Experts of a small language model: 8 layers, a sigmoid router.
Below are experts of layer 5 (counted from 0) of a mixture-of-experts language model. Rows are named router (the router's row for the expert), down (a neuron's output weights, with its number) and show model dimensions 96-191. Each number is 128 + 32 x the weight over its row's rms, rounded and kept within 0 to 255. Numbers have three digits each.
Before each expert's rows: a language model's description of what the expert responds to. This comes from a sample of Wikipedia text that the model never trained on.

# expert 1
It responds to: Word-final pieces, numerals. Final pieces that complete a word or name, like s, glass, basketball, and small numbers or symbols ending table cells or coordinates.
router:106125079118074162168125146128140116091113096073123079129150119125120135107196135041098106143159127060187112118100076126133127171136137139145141116195131108179107122150127125141163140099116137132111183123093114103168172093148132085115093125142194107125098088138085073107107191122116101146
down0:178124113092187139173085113074135113133136153142173120148088104157145121101110122099116127186157118152178106154133119064136066122124139076141108141076105120155089135108161133101200118148140104158100176120147081158161115092117094154118153144119104112154085137118132078142146060159113126131
down1:162169110144111167103118097160157156135140168162115144118124075105086139112104084139147021108144128107130157126105136131088145200126043159092185132182143123127126144149166146156169193104124137120155111098073139118082104114130204184129119099205105182136154104157086129148098124144078136131
down2:141139137098135112171074134111143144185126095105113139160150088126160069199147161096128071113101166106127129109129125164061104071103102124137170134078146067113120112126056142070160104107067238174198104172137090189122096135077123149097093158123103052124095158174119157092122138167134109119
down3:129111147129171104105175095065122171102133129108141089106097131171082152106126161136124094167117129143165126139138109106143145149128129114112122119158129159109133155151133169149157109144172140045116133198094122142169106137078125163139148134126072098071154092128054137129146131114086151121
down4:147134109140148121159212086134139099129159119180132082172116102180109183121149094089119141135142118161137099164110149158075105103075142166147067158052158152152200140130138113118129157176175123111138175104068123084131127128102084155095098099135131119117140160126098085147097113100110141117
down5:096165147134143065089113162121143144234153169163155175119126147162143111115126082115134131153145163118155110131137130122139126098091115164157181134069156168101092127106147142158151139094142147095145131056148123136117148116105130102150121104150144104148148137156128126104143103130130119119
down6:149164147112137162162165182078103114141141107124152111158106066111125139111082079092149117137147096138153175099138150144126125133121137096040154210128143125068116150098097138077127103116111117129125135169131128089148118142163083122117129104118125142131143089144115166110123158071130136188
down7:111076152111092114092124098110191174153139149132142157111165163162113126114107182160161134093105155131175124054146156130147133056136183123094175125195162133135143086134172142096115140127139117115132152184117124115110112109110165104055105106139067106109150140143108096121110104186189104086
down8:111158146111146128170086135084111091141078127099128116167125199124146122143068099191138152073067151081115107156121125103103136127165164127109133169179106125122146161108135090103089121109153171153100164130130189126186142113097164133148177115131161139118126192147119149106073146095131085162
down9:097108134154080153132125142141080224208133145145132122117152149121116099088127081145107163123137099149180152130135138122147154094146080170177126140104111122111056120151123123140146137149189137192093148152110118145102102092162096140133129158127146136134127126179130165104124134104136101181
down10:130060110139132176141148142121125118142183143107075139133092126165092083149102125056119186164098100133086138118154139186107132110148122139122069144057188177138121133152160124119077148068088158152108121122117150088123087188161149130137163143115180181107140146120172182102112141129132156099
down11:108120138158129112128129105117125164119062090152122112067114126182130163087134145079106156164106103119114149128105147116090179141088182131132090123158138178099160149124151109118128196059148128192113134186169093127139105149089115143118135150159087137124103078142146100160124123161078124132
down12:127103115143095132082114115088138127077153113186123145120091119098139164196109075138119084135091076123138159113122151069134143148168064122127118092188136107108142076144170159159147122125175115141156158113107155116125112202088066149119187127171098156141123108128177107165100147087136100127
down13:218063119099128133180145093119165088175130108107106145144141167126154109142102071128169126131080138123066119164105123072154104134164136134104084122108090144152132172140063141125144145184106146102133098201124146095192121095160102151145144160114150098120192126111129169062129136139121165112
down14:131125180180158138131100119140074091130104118101148064123104098101142069144131109122123142138172164114147145172109172125139089120085123096150097173133054144110147178114099130105109117119124057122138163065150154132165134105118222121144138165114122141207061125143135181136112185094119114104
down15:131107148114093132153112063141112099110150109097141103165109129125120071136136041150086186207123121097175126139073155133139162122102096139113159119105109186171134090089135146154138138079136086165125093145148123165136101089132165105131125145097188162163137125111167106104135056139132122166
down16:143076160118156130050131153118104186073147088112155130141099179130144133162128188079146090135136125096193115112132110103200102129163049146135154160098137110123128158096114146131108180131138132117151169136174054109140143115058117178088155131104171087130170142135150129098111145140186119079
down17:190180093153135130098125179131082082157134127166193170093153136107178118100135122132140118108086098109184140164106142123087187110177158120075134143079123123160102171079081145084140173147100170113133119137085111134105185070111146132103099044125167116130131082180098087118068138140160118150
down18:157104227092079102135131124097136126070130126107083126145150099100133150069154104079152116172139088125103080132133132136138135112087140122154100149158136120121145097073156134118123082140144078116150146130102096168175085164086101198105087126143182117106153168113132192116168178146149138144
down19:173142111125152174134106161137117118189140170112144098112167072152165058189109167045128101142093082154078064107072140119120108125102189057115171099081152121090080107132127121139094135205116064119164133130093110131170147128128085135075155121109140133174156136116048140088137057135114148140
down20:112094097135123143192146175155169096147121142143116185108083129106182128192140144086093136093084115139159090137106144126132092087168197110188109123163075158105121113154115122117138099086147194128075097153152069104120103108051093137085099137098194137093136140144114160093084068160083076070
down21:107145061151144118170174166143197079149128104125096170118056155136113101101150135146104080178098102123109149155136146144097142206183151115110155116142151117199209107075100144131129082184187142086150167135169062121117150091129087163145136069097090130136149126116140146152138124119089096102
down22:132138079092155114178074108166160145164126119072123085172084157123149107156144206153099094121164063054129114130167130103131081074170138123107109109065225141088114126079202179098082118126091091123128106155148077105096070105173114159100104134175107134112164135127122157122139141158142163089
down23:108090178118156058131100098124117154116171110135126177143147142140145163164162173130126093103134142096152158230072125106106118159117067167103131071150160138126166150116124092139139135113162088106210118087131077134159085135104163186124071112175132086129075097148124114119122138199077134138
down24:144169118153155101161193122131101115159133131132111126162175107119073092124121103139107110132158111114216125100139122102156149167108130090171146113163154158142171138102122096122148095125125097141137096065190135113109069122090144135107144105151190157120141192109167139138108144103092181088
down25:149117116093149104204169133086103127134177113084127115145120170119086149140108082090141109161113155085108120121121110107254140140153093135178098090179117132085108122175114162108088081134117150056159134177093105153170159141125133112170170108160121181114075086091100158113163161178152156103
down26:127165096172140135094157122143132121204106159150103145096121114178097125182147185160080135063152121079190142157148106144111135175106084158083178119162140174161179155032146130120130161102128140097142174111107185139104085112075129131074124153164154109109144120187176157111122141090136105116
down27:123099096114148083148098119123156092180169114112048125129161143130087126162099084175109148176122120094119103122175150160134152119115082126107152100131139140177145113120117127185133118127130113088097105092173131166127165112101127165132111126103172170089091148150117084134155137131089137144
down28:128119173125102158066134140202132153111100092100169070166131128146142093145106138185111197136146145116115112128085185153144146092111122115120099122105140127166097170156149113144116142176098152131144103144089133139144131160142111088142134146102113080108057141138138152106168126194112056143
down29:086150132079131105118186125156153125104129158151147186156115142103092115112120128141099120142156059153102075135108145086149193142144049166074150145190136160168151125145096156143131061088138106091104178149096138099114088135119072132170216147130132105180115133159073171168127155103134162139
down30:102119067186143138119123084102180134100100165170132191109175138136102092110115092103119124108141145195118141085155165151147089145125153113225093148147081180112167157127133108155139097154119155125123070125153149116137122147137148102150169132153132166152157154086121060074142049154120144080
down31:162150086117142153124065142162135113142158110130109124145042097142099142105193163132136088135150126067118182114105150175133139137201102111125118078117083084113143091109153173085104132166082084114112109213145147207167119097116074105163062136132149141126147161118120129186121146153126157116
down32:080129158150131133168109185110148099122101096155074154095116166137112149135142106080118080131100151120223075166185132181158140083094136108077171132143161092133136086147169098149150110184127068066212144091112111135038126073148116082109136053154161143159074148169119122078137114050124106121
down33:156181107106149150106155115193058126157130112122161124128183082113113150176117107123184161129088132141189171092165130162135148176096157171131136136074149174078143110135135129132096158151195085084157142078146121109168138126133088124123180100173160098199127121138097181118137132198126100109
down34:084134118126165164122088125111124169132080113099057145098115152100122132196096139134163105085162168121204119102089139047086116166066163122129136170088118132147138160125152084123131103102139201071101144172131177102108136179155141075163162168114128165124107147175132093116145133067098082166
down35:165143097127137121122153182145122165134116138114140123149129071104098132178147141118118110149143142108162154135105142110135162102156152082115178140115156166144178086098096098152071094121140170137145111092144123202133138156119125117163087087172079149144197075132115092138101100102132105123
down36:165067119098128127144104118126154093085125114130101119126159068172080074186103134141133099145107090091104143177171106135138137098134171211085168108112170160159120101124106114093101124150143150171107135132159108157120098084128146125101100141086148120184149119076152116111072141176134170101
down37:104122142113124105110130105152086119162143153114085119160130147098147145192124141088081086169146106192136113120140133212081150109119082095092136096119145109127186093122136118127095151056145073124173103145142228055163094202087107120113098176136215113121103099134073107127142134120119137142
down38:186160117199127129082132165121145138128104156127072097169141078123089055103115102111108110154111105111114097137074123145111148148098103115127172113115090134131110160094148117157151107126163094152142104158109082165105106148139058112125138146135107127100147161101088121133124061098161192153
down39:129194116105131115070091220150147134113120170107118053159143154114096061114166168133120134071107113093162100123146142131098152104211138075190103174141172090085160138132098129139126085156139125073142133099094078076118152090132101148164169104103185141097128073082151115137115161129100128137
down40:139128167109169109124141060102105145199232034153079124173076158086138152121183124198175163164146122112166100095124111092096114115135081109114135106109071108098133141187129104137127094140185207131104179181140132057075176150146122119164103146189202111071161096187136167174120143145125111120
down41:156162152163179101164107163123127159158147124133142131119130136085057094102128118086120098168140073069144157095116141118155110133124136119138125110153145113094144130113119154150147168173134123199124039123041095140105161121191135140165132153207143169138160094145217129144114131085154162119
down42:109137085134137138146074115131149113150114071070148117125104070132203135117075170109159125125063134121141142115136129178104133122099124108116171131139109109094119161125093136105116131171139201131111179072073073146154108137097121109178115157085102105099160137093089122190101129078124067136
down43:092136149068110128111158132087190117202212151175148136102090112206121092168128160192117110118107141092140142145082136146168107109099097057169107111160123073071095137121138120076101192163126119114152119161163114172163110163162103140138105162147071108124129090118074133102162133113121151127
down44:160078133157137085077196177118150132137160197064147161126161144121170111106135138116156102072121146167102169130128149107135115164076074170098160088182130164108160146184125126123143116145108117144166155127150150115114093125143088110118127136142145205170139146129084105149061163070135132154
down45:119125181132164129115151077094130190102125099202130136113187118097203195162073109125178082110115141117124100087196154159122104119141086110100074118117142118106143157127106208162116120080179110121090130112096115122144067174120148170187144155139143136098103184092186130110127156139119130149
down46:114163139075112087120070155088146196192074092135106188115192121157126166058136058140105069133161146130217142091140104103151145128111120135128093114106122112120121097120121083118198128153114091229181107140105169138160130172078129168118140086172121143095164123106070159121228094085124084051
down47:119134163111139115139145140080173123107127101119168184125109122145157132098133133150108093150103132201159107174086099137059170102147097127118158074079114103170079122102156121116142180166149135140100119110153161124123131131083121152046104134104141145132137156162166155164122123166075139094
down48:150152117153135178171138109125170171142175164126110139092171120137152148114084090160121124143121128140080136121130152111110142103133122103122137095126076116138113189098138127123104147111126172180124175198176106106136094126199111094114123141172063092095197135210136125100143119156123117124
down49:093066131103089078084149133130116116153120137145246169105110053106083138148147166070126160151111142164098113089143134143137073132130148147098150128110108129129154078129196066108146111176085149089146137123110103149138077076105138121131117094108125167095125068139162115057129131154120072156
down50:088127138174154118070105144100127099089104115145161090136167155175119194137039095136107112166122131167116151169109148174099179129128125166089171110053086146158108188109090110167131099100082117128157123101181052121132152134151113072147112137097134151169117144120116188118106152147175121163
down51:079152094131104097132180169136149134185094117137095126142140126177112147127127108182072092075137148147173216113169118104099167102119113119160091115133119106174128144135119132091113147148127162125175130077140154140148122119128121175154137166055160138145109146141125092146123156118111130126
down52:162138143121158107137162086131098188138109149116151108149109175117135167096140092132088160145166161133140138139097125152113092107107216096059121139153127172135131112136120122131147151132117088174082171140140152083130155109068091134063167095131115045099098094121144153069108163141087112118
down53:129153147112130108050181093136126179215153133111162177149126130108115062113190092101113125156155119141128081092144150116167091110122182194103150083172111138138130131121125136111144137106097079146147181113159084147107121156096157148118115124154165162110173144093177101168131156130154070178
down54:132142128117144122104125134080146083077118144120084135109077104144172049067093144078128120127119153185162197092142132131074082156110072129170127132115171180107152175109138155119163109139116143203090167099159157141119139157080101111145039142113146115104187113093085158133114129161165173092
down55:158165096071169052115118108152180133113128128194113134042114137160206088116095091089159117116108091163125128116105131128122167112137166148146144147119120114112090139129168127106102093112106109113197110071107077103167090193163171120038154161158160104171118085111084115124097190151106170131
down56:141117150112102116130152147150138145155125097129170127126131096104097137131027118118121092121145090100098161099127098176148119088101108181091140134112123121071103105130085145115163128179126121126078064203142161138172136185155158152130138073118108111129130129115108137116173210114096127115
down57:126190058127157105118141125087106104154136093113150126118111126127163089121134200120140121171101153155097100154103118140102122143130110123097152074155153139160098195188160078109104177133115117140079152147139167100154151125149123117102131132110105109146068140171133113119127174089085117118
down58:146078114134135114189140112087133136149097171102157140176147104118122147135149061103092127152134140097119094123136117120067100206174068144121128123169145153138073085168159107137135148124187065088147155078157108159013114145131155172159093044137086107117156195090121124160077114101149113117
down59:136125160129169179095098156157105091141133114134157139151086102138113180143161144067169159154163099102123146112115118143161139128148148148181092100187102094142108132130146183068093103117133084114137100071133094164076143152176097084084077088144140118148075068162099145100135156130146085118
down60:168113137129153116134161126143164104082112105119135121172098154125156061159155150076138133155095079148198065223149181107163118119115141140192109127135088076098120203138053124110134173173143166156191148214068143123092125152161163155139145141096150133119172075155182155143075112127170119115
down61:093107170154174143187088153087127121171102105150062096100087063139120073159121128096169117099168167092183132164155130116117162146112111102138121095073125123089109160107141141139103107127158161224137139105133111131162142209157113065143157170147183104145100066144168102140178196152148177114
down62:124146072141149150145093163176130112146130162138109133153131126118127124104159144161091165111142146144141121149155151134138148093172183120122133122189176179128119115075110132161101164109178170063146148068128114095138122165132087142104138148150094144089151146167102094132112114092137110163
down63:167129154187071158110129140110201082123111141144154101186081132147172129087100084162118076075172154133117134173087143118131138124118066086157159157100173230136119169144114191140097208173129062160090092121132099148103183185136127149153136125128152168146143164174122174156116144210166124173
down64:080046151127161120090153089143135115182044149094062036141095127139124127102108091157163131147136113072142165140156117118130091150156135076125118147168168120118124108098154108111158118120126096153137124039181147143135088098112178121102075113097140107129132122132158103115173114093079136145
down65:135117158181162111135163056091142158131132121104166124193113145116133116110140168161175115121186147109149106149106135111089147119156151113132105163134137108099129105034148129097124131127118163140155113103113134113131138184113132136132119161122120075067153162183130135105133110193114108142
down66:090151135110161134111129076091150107141102180151079154162145169103090091163116143162096090165166089137148173135140132152135160114158143157150160091133189121122119135107150135202172134110146145125100125189170116120146101138149143160142121119109093088143143128164157089105191080117156135162
down67:106113110099107137101108090163201136082131090105116133177127115125120095075174087163171172178128122141163119076119079171112118124062151165190105044119139119141118082102108165140055148142137136125116090143148156118145103111104113091121159122110153103140126091088143121179105107102129113155
down68:109084126126172149126083102098124169078149164160133158041161129135156085108095104148130180153093145158180099152151057111142094159143043147145138155143159042166171096170125172179175150060085105146100105115151115156143062122209112101127095189126112059075187148107143139071146140116147165149
down69:101171163129084120132130174168142187178089143122111087090150135131111104119169127051054157133083107139149200061096125073158152145150083106196115153155142155134164138135116179155134152061152154178143145133111110122128135120143073089149118120094166195077060108185154137172139157128165126097
down70:184127153160148172159173126139153142174097103175157140196078096108088185124146119139105166192138159150080121091089125168133111159109142110112137143153138101131102159138120148130185111128166140156090145158120141085142128138120102143151193118105138156203130120070104136137140086110143142074
down71:056112139143116129119119075108175171158183127103118208105085137103093117099133068169170101169100140134109108130141141130150136129170141106142151121152152150129110138110136167165156168130135141125139093134067125092149180062156148190095075195130145124107125111180132195133112126070129160102
down72:114148047061155120165120172169211200086104137200116159122097117114165140151116103117189076069148127018137104152138141130105125123124154167138103190130137083169128115136175153201125138080147153174141096135102140141101169099151123067116134083134117078097168130144092165150128162145206102111
down73:122131174146088183134148140154117102164113096119109084134113155138103063095174111058166108118133107161115100141177110110173157135128150166137083065185235196104121080180094195060160158132155126197070128106123102115064124132182074109114170076120153114117102123156099134153162157149158129082
down74:129131169072136151107097142116125075132108120120067044087129158115083141106162171114103106133118137108096129121129096133081121100066197120182135188149083132173140164109178157056106133069140159100178110118166139169143129141160078083118122127131144067081163195160166117125153119102091120113
down75:110165152090088126100168161110192101145107112091141169156124108135097099127116142142147120130138164159067183108104141090116146107130158069133112122138093136115149104102130158164153113141096092143125108135174138107081148075149140178152125139170126083139140111047177084132147213200106088127
down76:063099120110159150089156095140115118128136129128174144105126167076104101147114159076109095140132097125076144159103140168145091176146113139128092130163076155099117115119084080119117077197086121152143156132130116109177192118151103164107083122075182058111119100101140103099151144080031087157
down77:109176167079094151130099048162111208096142133162113150151082126074136116195103118164115099123163136137114107125128160160141172146143083126118121150100132153071126146128133098110089128133120150106114106130098161107142114163137114125084141094163107167187101102133133132085103152089121114103
down78:136154169145131109151190161124169080066121100106170167083130090078144157095125115088162143117093115158098153087156156143095067118120136191121096178097189090140142131189057187135119133089176089110139149183077114111132109093143084138122153132147146116113140181140160095085090107130137229118
down79:179134140151125212157107092126149166126105198084146140097105079143086116138134066103124180175136132155125132129080133102078195096122095113146186095076129160111139098150081146112116179150084155120112107092121124119220148166088149117179191145107173228145046132128162116142148150141081149124
down80:176114142118116135198117142165124123183098142110095129132123130073087128089100168155132085147025137117122122150070126090129113176101125109123151175169122162186155105093126110085110099115105133097160091158099119153115138098132126105137125145138086068156151087091178159160143122173098173126
down81:087152089159169130081191122124047143090217118098192121106103121141123131138106180060117084108119157158118126132140134116123140119116121142115086131162175152122139157131133141114072174178178134097143109133149059148141129081119167149153172153093171153093149153143144135086186104070147144153
down82:127077116146146136153114124110135099152134193102099177088140102211075154108158165112115120138175151114176117103112105067139107133125065077149139125106114084164133133142120169115175101112090111138121117117133159164110153106155105140084165117144104139180147126098164119102104148163112150100
down83:117146133141113112141150168141090141140059120109106118127184121138157133132093083090126205178184136170170137083128105094083148106139182072134173147092186138100123124191167156157130121182153104121193089150111132184168173203125094146210125110120154093137062172078110166179147092109124079109
down84:145128103166162188075144143146102128107155143117121137118146079191142131135104145083145170105117121177128138186132176107079153147065158103080078158114121139120135096174172113191097127153133143094133108083094115159148141099120157144138159125075164171108160093166125082134150133086109138116
down85:081130145071108158079160182141180080150152142203122194142068151097135078117160096088111123153087117119113115094110124122109123105121061098108135164146107114137145095078117097093164117181134113124134147085106114094108148077114094115119080112085173157125069073166124072156111128109102107129
down86:154180113171170138136101109155134094213147100150099163161127094158147126122143144109111160089109150194130124081114152120095122144110138174105091177077122079139189171118111177190129100125134153123177153082077119081048137118144105086159138116138125187119154087119182175160081086159106107082
down87:092163147140152129149133173200138113074126114154129087148094183098115166146209108184170125142103134059126150155102117136083066134171069145123107187089124092175098149152157121103156123099109158119162122119143087120096161128172125064178155123118178107164132108180147108157108110174168136137
down88:065099095101049115145145105083145097138186174100105104145135097132184171081118157160154129116084106080114114081068137110115108106191167116077152143107180158111102052086123091111102133154143103142150140121076110126148156155081132161138112160162053124159137145068091100147136142134090159112
down89:125147151118082105096141084081175127092084136164063185175139158135154086130118102169149159124129092121136134132117114147119070137083128119090129141097091141150106106125110167141153140187139101114114086159100154161178086119157116132097096117125182120172116164073142185127140126116078167166
down90:110125154128134161139092193128163072094120169141093113069151142123121144091104084149150129108181156078137105110130099104149177067130136127087132135162148203097142102202182118170104133134107137168153140092155136120158132120153121142110100095085113155073079160107089139097141146093164181113
down91:104139145082143183117126150131151146143112131113123138139123176092107164147099156140109131111179114121070053150134154105150189153123187131190165143115137130106156120146076088141162161164154102113078131063120170123140151091136054137102136136110108135109150115133125142112114117147111159091
down92:163101144164120134141155120151065100113157082097138103128093171072156151125186116105189100179089129171104138040123131094148137062137177116149104098121154135129129137105135116176130152160112161104122142179193159117127158106164117048119136150149125146125111148159111088123142142129096074143
down93:157089073123131156124136154141127126103120154090106135103111109169128151095138155122139135139116103134155119147094175145070145058092032094067135101121135131109119167103188125165150122168196138067092116175185140156147125180162129135172136181136104087056161119135117078128169148137144106165
down94:107130117128146121142206135139130110133133090112117130133158108135125131131138143186158132137162100192082178115071102168102101159137121139160062099139095114171167108156161146181106169121156198090141159082156150082140077113108158113129087114112159086121183133155106135153095131152169174077
down95:149189199141143108076141148130178106114098064119179080140093102113145117101170084150128178170131118181181085133123117101113065120111113123077078134080136109123117104092146152158129117152127145116094111125147149162161127115170149099179154158103155094113054135174158140108184111107112148150
down96:114085136119078133116077115131090059212095156148124126085131125115103180162166136059138170168204094090103113152100088116155157097143121138157205106164149150145158134096124082146124114160112152151083144166091141171174142100123115165124159069137163169116092153123133206107124057116097122132
down97:115178100097128145159081111171105147069173121093103091131084139138074122150103099196106114155067101101094146106079132187063094143164070193105161092140153104114122186142149175136142135106147115031158154125133143040134103082133153149150112091168117192142117159114097153130127133164121132120
down98:103147145095113173172129135137093110148146164153137089151106106124106158122091114142129129137172115086089116148120117145153069097109147135150162118152144184133129087134161143111098102139122071175123140132181149109124097076148124104140141130148178132176122143117148110100093104167139133143
down99:139100180110099087148180093115158080087094146113081179078149134159154147057145166141105122141189065095146131073097124088164073148098181098141111125097086120172132132120167192160238145123128160151089117103115091117126145147112164106065151172177105133192118138113187131127129120143179112136
down100:123111146079150146100182076156120148158169140102130167130147119137099153108160121140148134153158133127133074128094070121160100085125072059113149140079102079161156077161177118100167099152078122093085114186171098103178158177097121157100117088108145129075105167132112169095119161145138134139
down101:115190127085191115096191104124113151125133039081138177107168121142129143159109202162140103113108127112193151131141161164062150134108136159086156132101157104104111079118116079143094095152091057129096138173162137136124111180114098148122106156115142126086071147095122132143120098090117146163
down102:156157158079149097148107134117143154157126146074152071096133238142131139085109074131135147132129121100076117140143105048142141075135047140176105127147117182118182099159136058162105134155110148115092110159166055175089137102143122136171150120123108127136091095074162116152146066118086159057
down103:152105107116121116083091156152097103092111152190101140156119056143075136125124112129099097105104141136168094144148116134076144134131123186100163101121104155162130077080091127145086095141176180141107131156125053176088149154139104150158145097134072153178134053118120067162101120140126106111
down104:163078157142083119121158106096123104133054093148115112191108153078185111168146139120076156045117125123118097160151121132159109097143146154095104132091105150138126128151137104094162160144132156187102110165128104172130084098147145122183119107110133145197129145159128105165133134099094132125
down105:148126118087100096074121133137149069136166148116183143185142164113118122120151111136130136110128189155102098120138112124139137076159103079166107136093169170114185139164162052170122178123106130118182121125120100115113088128112171105105146120135164105132158095145155154128124184172094110121
down106:132145153178137165115084155174129109077149125120139107177132104159139068114158111139161162167152162105140096174097110066147126126204153150156152175176168170171122155089093070130107111096173085102152077134161146150116136129078178101100183137165153091090154151076170133148135110097108168115
down107:107181104088157131180154172133207176057158149092165196088144130097119196128127149176121133131125105196087146062128120126119107116078153150082112163120121185134163098139144069145139161108125179075148161135141092131084120109151095064069086170143101116152074202122136114093178142123149137110
down108:081168092192098148132153135166178110150128110059156137148118146118134089141141100093109121164116134119173144132103106156166106094130089091173171115165093088132164168175160162119112133116125131150150133144126086102135074141078161137119091173137187082121114110073173158113152100144074126159
down109:138164130086106150128127189117098123170108193182165085123137153070097121089063034107113122168130125165191168125072174149112127155107164125186133117182074117090175087169142130128143113140138107138107097108139119184125072114096096117121149169103117146105170113165112134165152140160141100154
down110:130104219170147149077151122044158127166128126184083157170195148146153137099161159096132095131130166090157116174098107115131111109133123109141077160072182159114094123137177119049118160092128111113135099140101108140122122123116142092132111099143082100107099186144153135111151165163134110121
down111:155153149124123065133152187159155121133158152104139107094122135187130095112093151112118139071080147121101132105088122149159177162190092179144158054124096111103132143130114169112114104130074146134144157119157143116123157132098095114128110144112148080167073095120163160122132164099104157148
down112:169124133128119136182102184064119122107111162133135064162128096190077147062113147083171112062153197169159110105204120147130189143164146137122159097140119157151122129108129148138097143115152141090095099079075082083193082094136147131145100163123088095120158122178106135129175113104161091067
down113:138150145106117154085067145111152137158097137099092143125142077176103149116112125139149125106121184126104095093101124143103177152115182156124127189143210073168173120176121147092133060129110102109130179104122136076087132176130163133120182174096107103072134237119182135100127186167154151164
down114:110155124140102134067147122087095105095105105122092110099130158137111111111139104129097155127119191141122137157112144086197093134093188121122124182154148129079169097103148130097114157188121147151098086185179148129151126166137190150075144081104134128114127163138186139073154131150193149070
down115:180115213184136123100067104088078105217127153095117145120147155170142134093141152171128136142058135202132113189129147098132105102129179162082145088165118145149100131131100125153125107185095191123132191155098197158096112109144170109110137119122149051154152176097087119089139125072133159144
down116:097097154159096119083168142144092067135096086100104116089116165165131093120066033103123142092074131119153086104104106108143096172101139136142085104140173114129111144137150133145208105152062151160102170139166164140125142178129132123126169123179126122144115154185122128096135071126161108134
down117:144091087152155072154177142090074160161097120147078120107121083095115195190123155224140087122115142210078139137122139145114072106132137069182128153059129092137131155101140198121157178105152116139096117118160109170117091158074147129072090117152165145131107099095103120082124141093118101159
down118:108093152083131150102135139111110137071105141089164093113124132148129127150106155154114129161104147125111098131156067130152162112108117096098168136136113126155040095091126082113153089136113189158094098119118137115131158111175093111114128084146155149098084163073124093142068138115118165186
down119:169118139164129116131118146133114098129145171089166147157131104083120111176115136107134093146159158110129156160107117104129135091145157114133129082212089138148094070118129152089114111190129148168118115109079130134125099132081178106137155130125119162160110131110129116128112124065098149084
down120:093109134092172132120205138124068101074125149161111142173155141126139178087135160101123142194106165137122118102145128097097158171132125113106114055162200166136185104122135086128163126135123099135150148106097152133115125132124092144129151167126141173177123117156125181153111175119120093076
down121:086166145069118135115135155052068090102160118168140102148144046153138101169130103090169080175114095134129131154113159132172131137149134114085161115163096105105091085188189138124129174105115144157150213112090135128140100203190151122155090126108146070145188094177099125109114136128140128121
down122:147058111144135122133138135168118119117137068125142185136150132045131139206156133059166168117147130163125111107133100179109163119121153150124115088103114150115164152218139123115141120118161078073164104123102074144093203136175146111161196126135143112089097161113176152143104166112141098085
down123:155156162096149141136065122123119105085121172047144127129180114077158164132138176116200045126144128102110087088142103142120164107134127119127160079086093148163113128154083136184123091157150132132132120163151097073189125132179120136152134122119141090129165160151113110134115162128117095127
down124:108120145130119126116100115090181149139120175135105174134106133153153130085145117104070082129134133160183086128186167166133124118119116128113194119090118166102109104113173065119080173173092118073155090163135132104128116123122166126166130113176147141123204089092123110120128173100154107180
down125:146106113147105138115101145132134105131087121087109160167160129081148136091176114107154113120156074091152098179145145145101174109140127195162103084069129089147104079146205113109175142173156160123111135122110090167105116146168200126137130087129147121170156119118150115151132072131111099136
down126:152060115159094099108147103121130091110087106068112119084128095144139101198123101117131141092109131136152090176120131102091133104110163127100183090174176190114154138080107138088122192132160134128156114147140125098149087119078172159158118138108103157104124098158064084127144172131105130155
down127:138122082142150119097097170157144157089090119171161093064118122110188095141068121109106133116150151112126108108134138197143161160084127111115134102047123141122186130155168108127139102129153140121107093133198072165174185117125140085106120125102106135123180156181090093098137105125140119124
down128:152163193093102212120083147153115147095137121143155106125140120108135078166123161087188149125158137113180078149118091112125111149154126087154120109117126163100127108152155110138134126137116145113084140092098112129164126089071081126148075154147121132172126179187098158130157164113098155118
down129:142141126133077095176140136110128171099165121113105137095100048127138161126078131107099103153136142133134148178148120087138133152190174145147106155086216109115116080146120171123179093186129122179111188149086106124074173183173113103134104146088098086162089103101125147133100131143096123079
down130:093142161144102097159150109121121080161127201196120132149076132111065149131059194135145109087177133111135109136157111069185132078099118171137146149184094160111113107108196128183104163122172072175176132175137153173100124140130148114117180143065155128181150081114111139093154164082108081125
down131:155112131122225158164120111152133132109150179149110153184116141171131136114119109164194092193109099107080194157089111084125167137121101124186146168167176116154117096107146144155090115153100143110137110087203090123137100114139090129131166133120161106114110150115158124081142124154108103086
down132:131187134148176114151160115156119112134081160159092126109099129101089232133150156160113071113142132088130117056083136131149078111105108122077120102097135146156139072144197091078115186110119116095186121153125102122122131141142138157124105168102213114149158155114200094143115203100091121088
down133:104187141090116077130151118098150118133140143171124141111124149080126138149060063121105064067157129141137108128148133142111074107134055118076108113104162128150161157143077130068168175080085124079106123095134062181117126133132135159096130202170140088144116136159164142193082194137118133160
down134:119056079144146144141083185120177144074142143144077166129203097065090163182166175132115129161081100181186086090131121134156154099133108177094112108104081132134203120133096127118121103151150094190139114131141127129119141184151160144141098116131129095200177108112140063136154137123132153156
down135:141101149156161176158161136137125129139089129174110088107082171116154153123064113161123120122131141159136117123149111137109167104199181145111160125164120159090117170157180131093111084123162122101129109098128119134103178174102120127157076132140143110177151156094124133117151083147118120185
down136:126187132139178123124138117116131098122103079204100096118115129173136115115173109129163127132112119198128089194151105100140159153105122126145111116165104160165069102174132104152122122087151110127077076152100166156155116098128172094066144159151079129171129138148133133119150127172173099134
down137:092113124109144136146125087109111144149092097144084122195147116120121191121112107095113109099114145148149112110189113144070160148191117126127133117146126203119117137033118145149148141149174125057138188150127214111187156141102135113164168155136235093126087130159124169154136160123087167104
down138:174126127151114106179121109124198117121130112124146144141079156122126077125141192102120107138125146122153080173122117142083151177140124110132096125121135133142106105156144107107105174173101126077178129112118120074089134126138101122106112148106126180091110142133135134152136168106138147097
down139:142161100074143137117119124075140165113164157101109082103124174132088153083123106138101119160087106067155112128152144055166151120106094150175111066071209189174157150123109120079133101123098192113103063193120106176150081100161172136183109151099121120128117194130139118148114108127150102159
down140:084138143112143072157112170082120168109109105116131123160139111100091138088177096122066100125124138086148178132074127100165096204067124144116093186125159171134103118124133166143086147128144105132060123117069101135184152122170073160146180096166064085189079124123146131089137114181148134181
down141:105162166087164161155085117114176091148109119140151126170145086067117162178124146083174141121108101150090149143151093162158112148112184144131125097114111116107144170120090117131127155112142142137146144108140133203106132153118152126087054162150133123180103095096109126181090166138157119139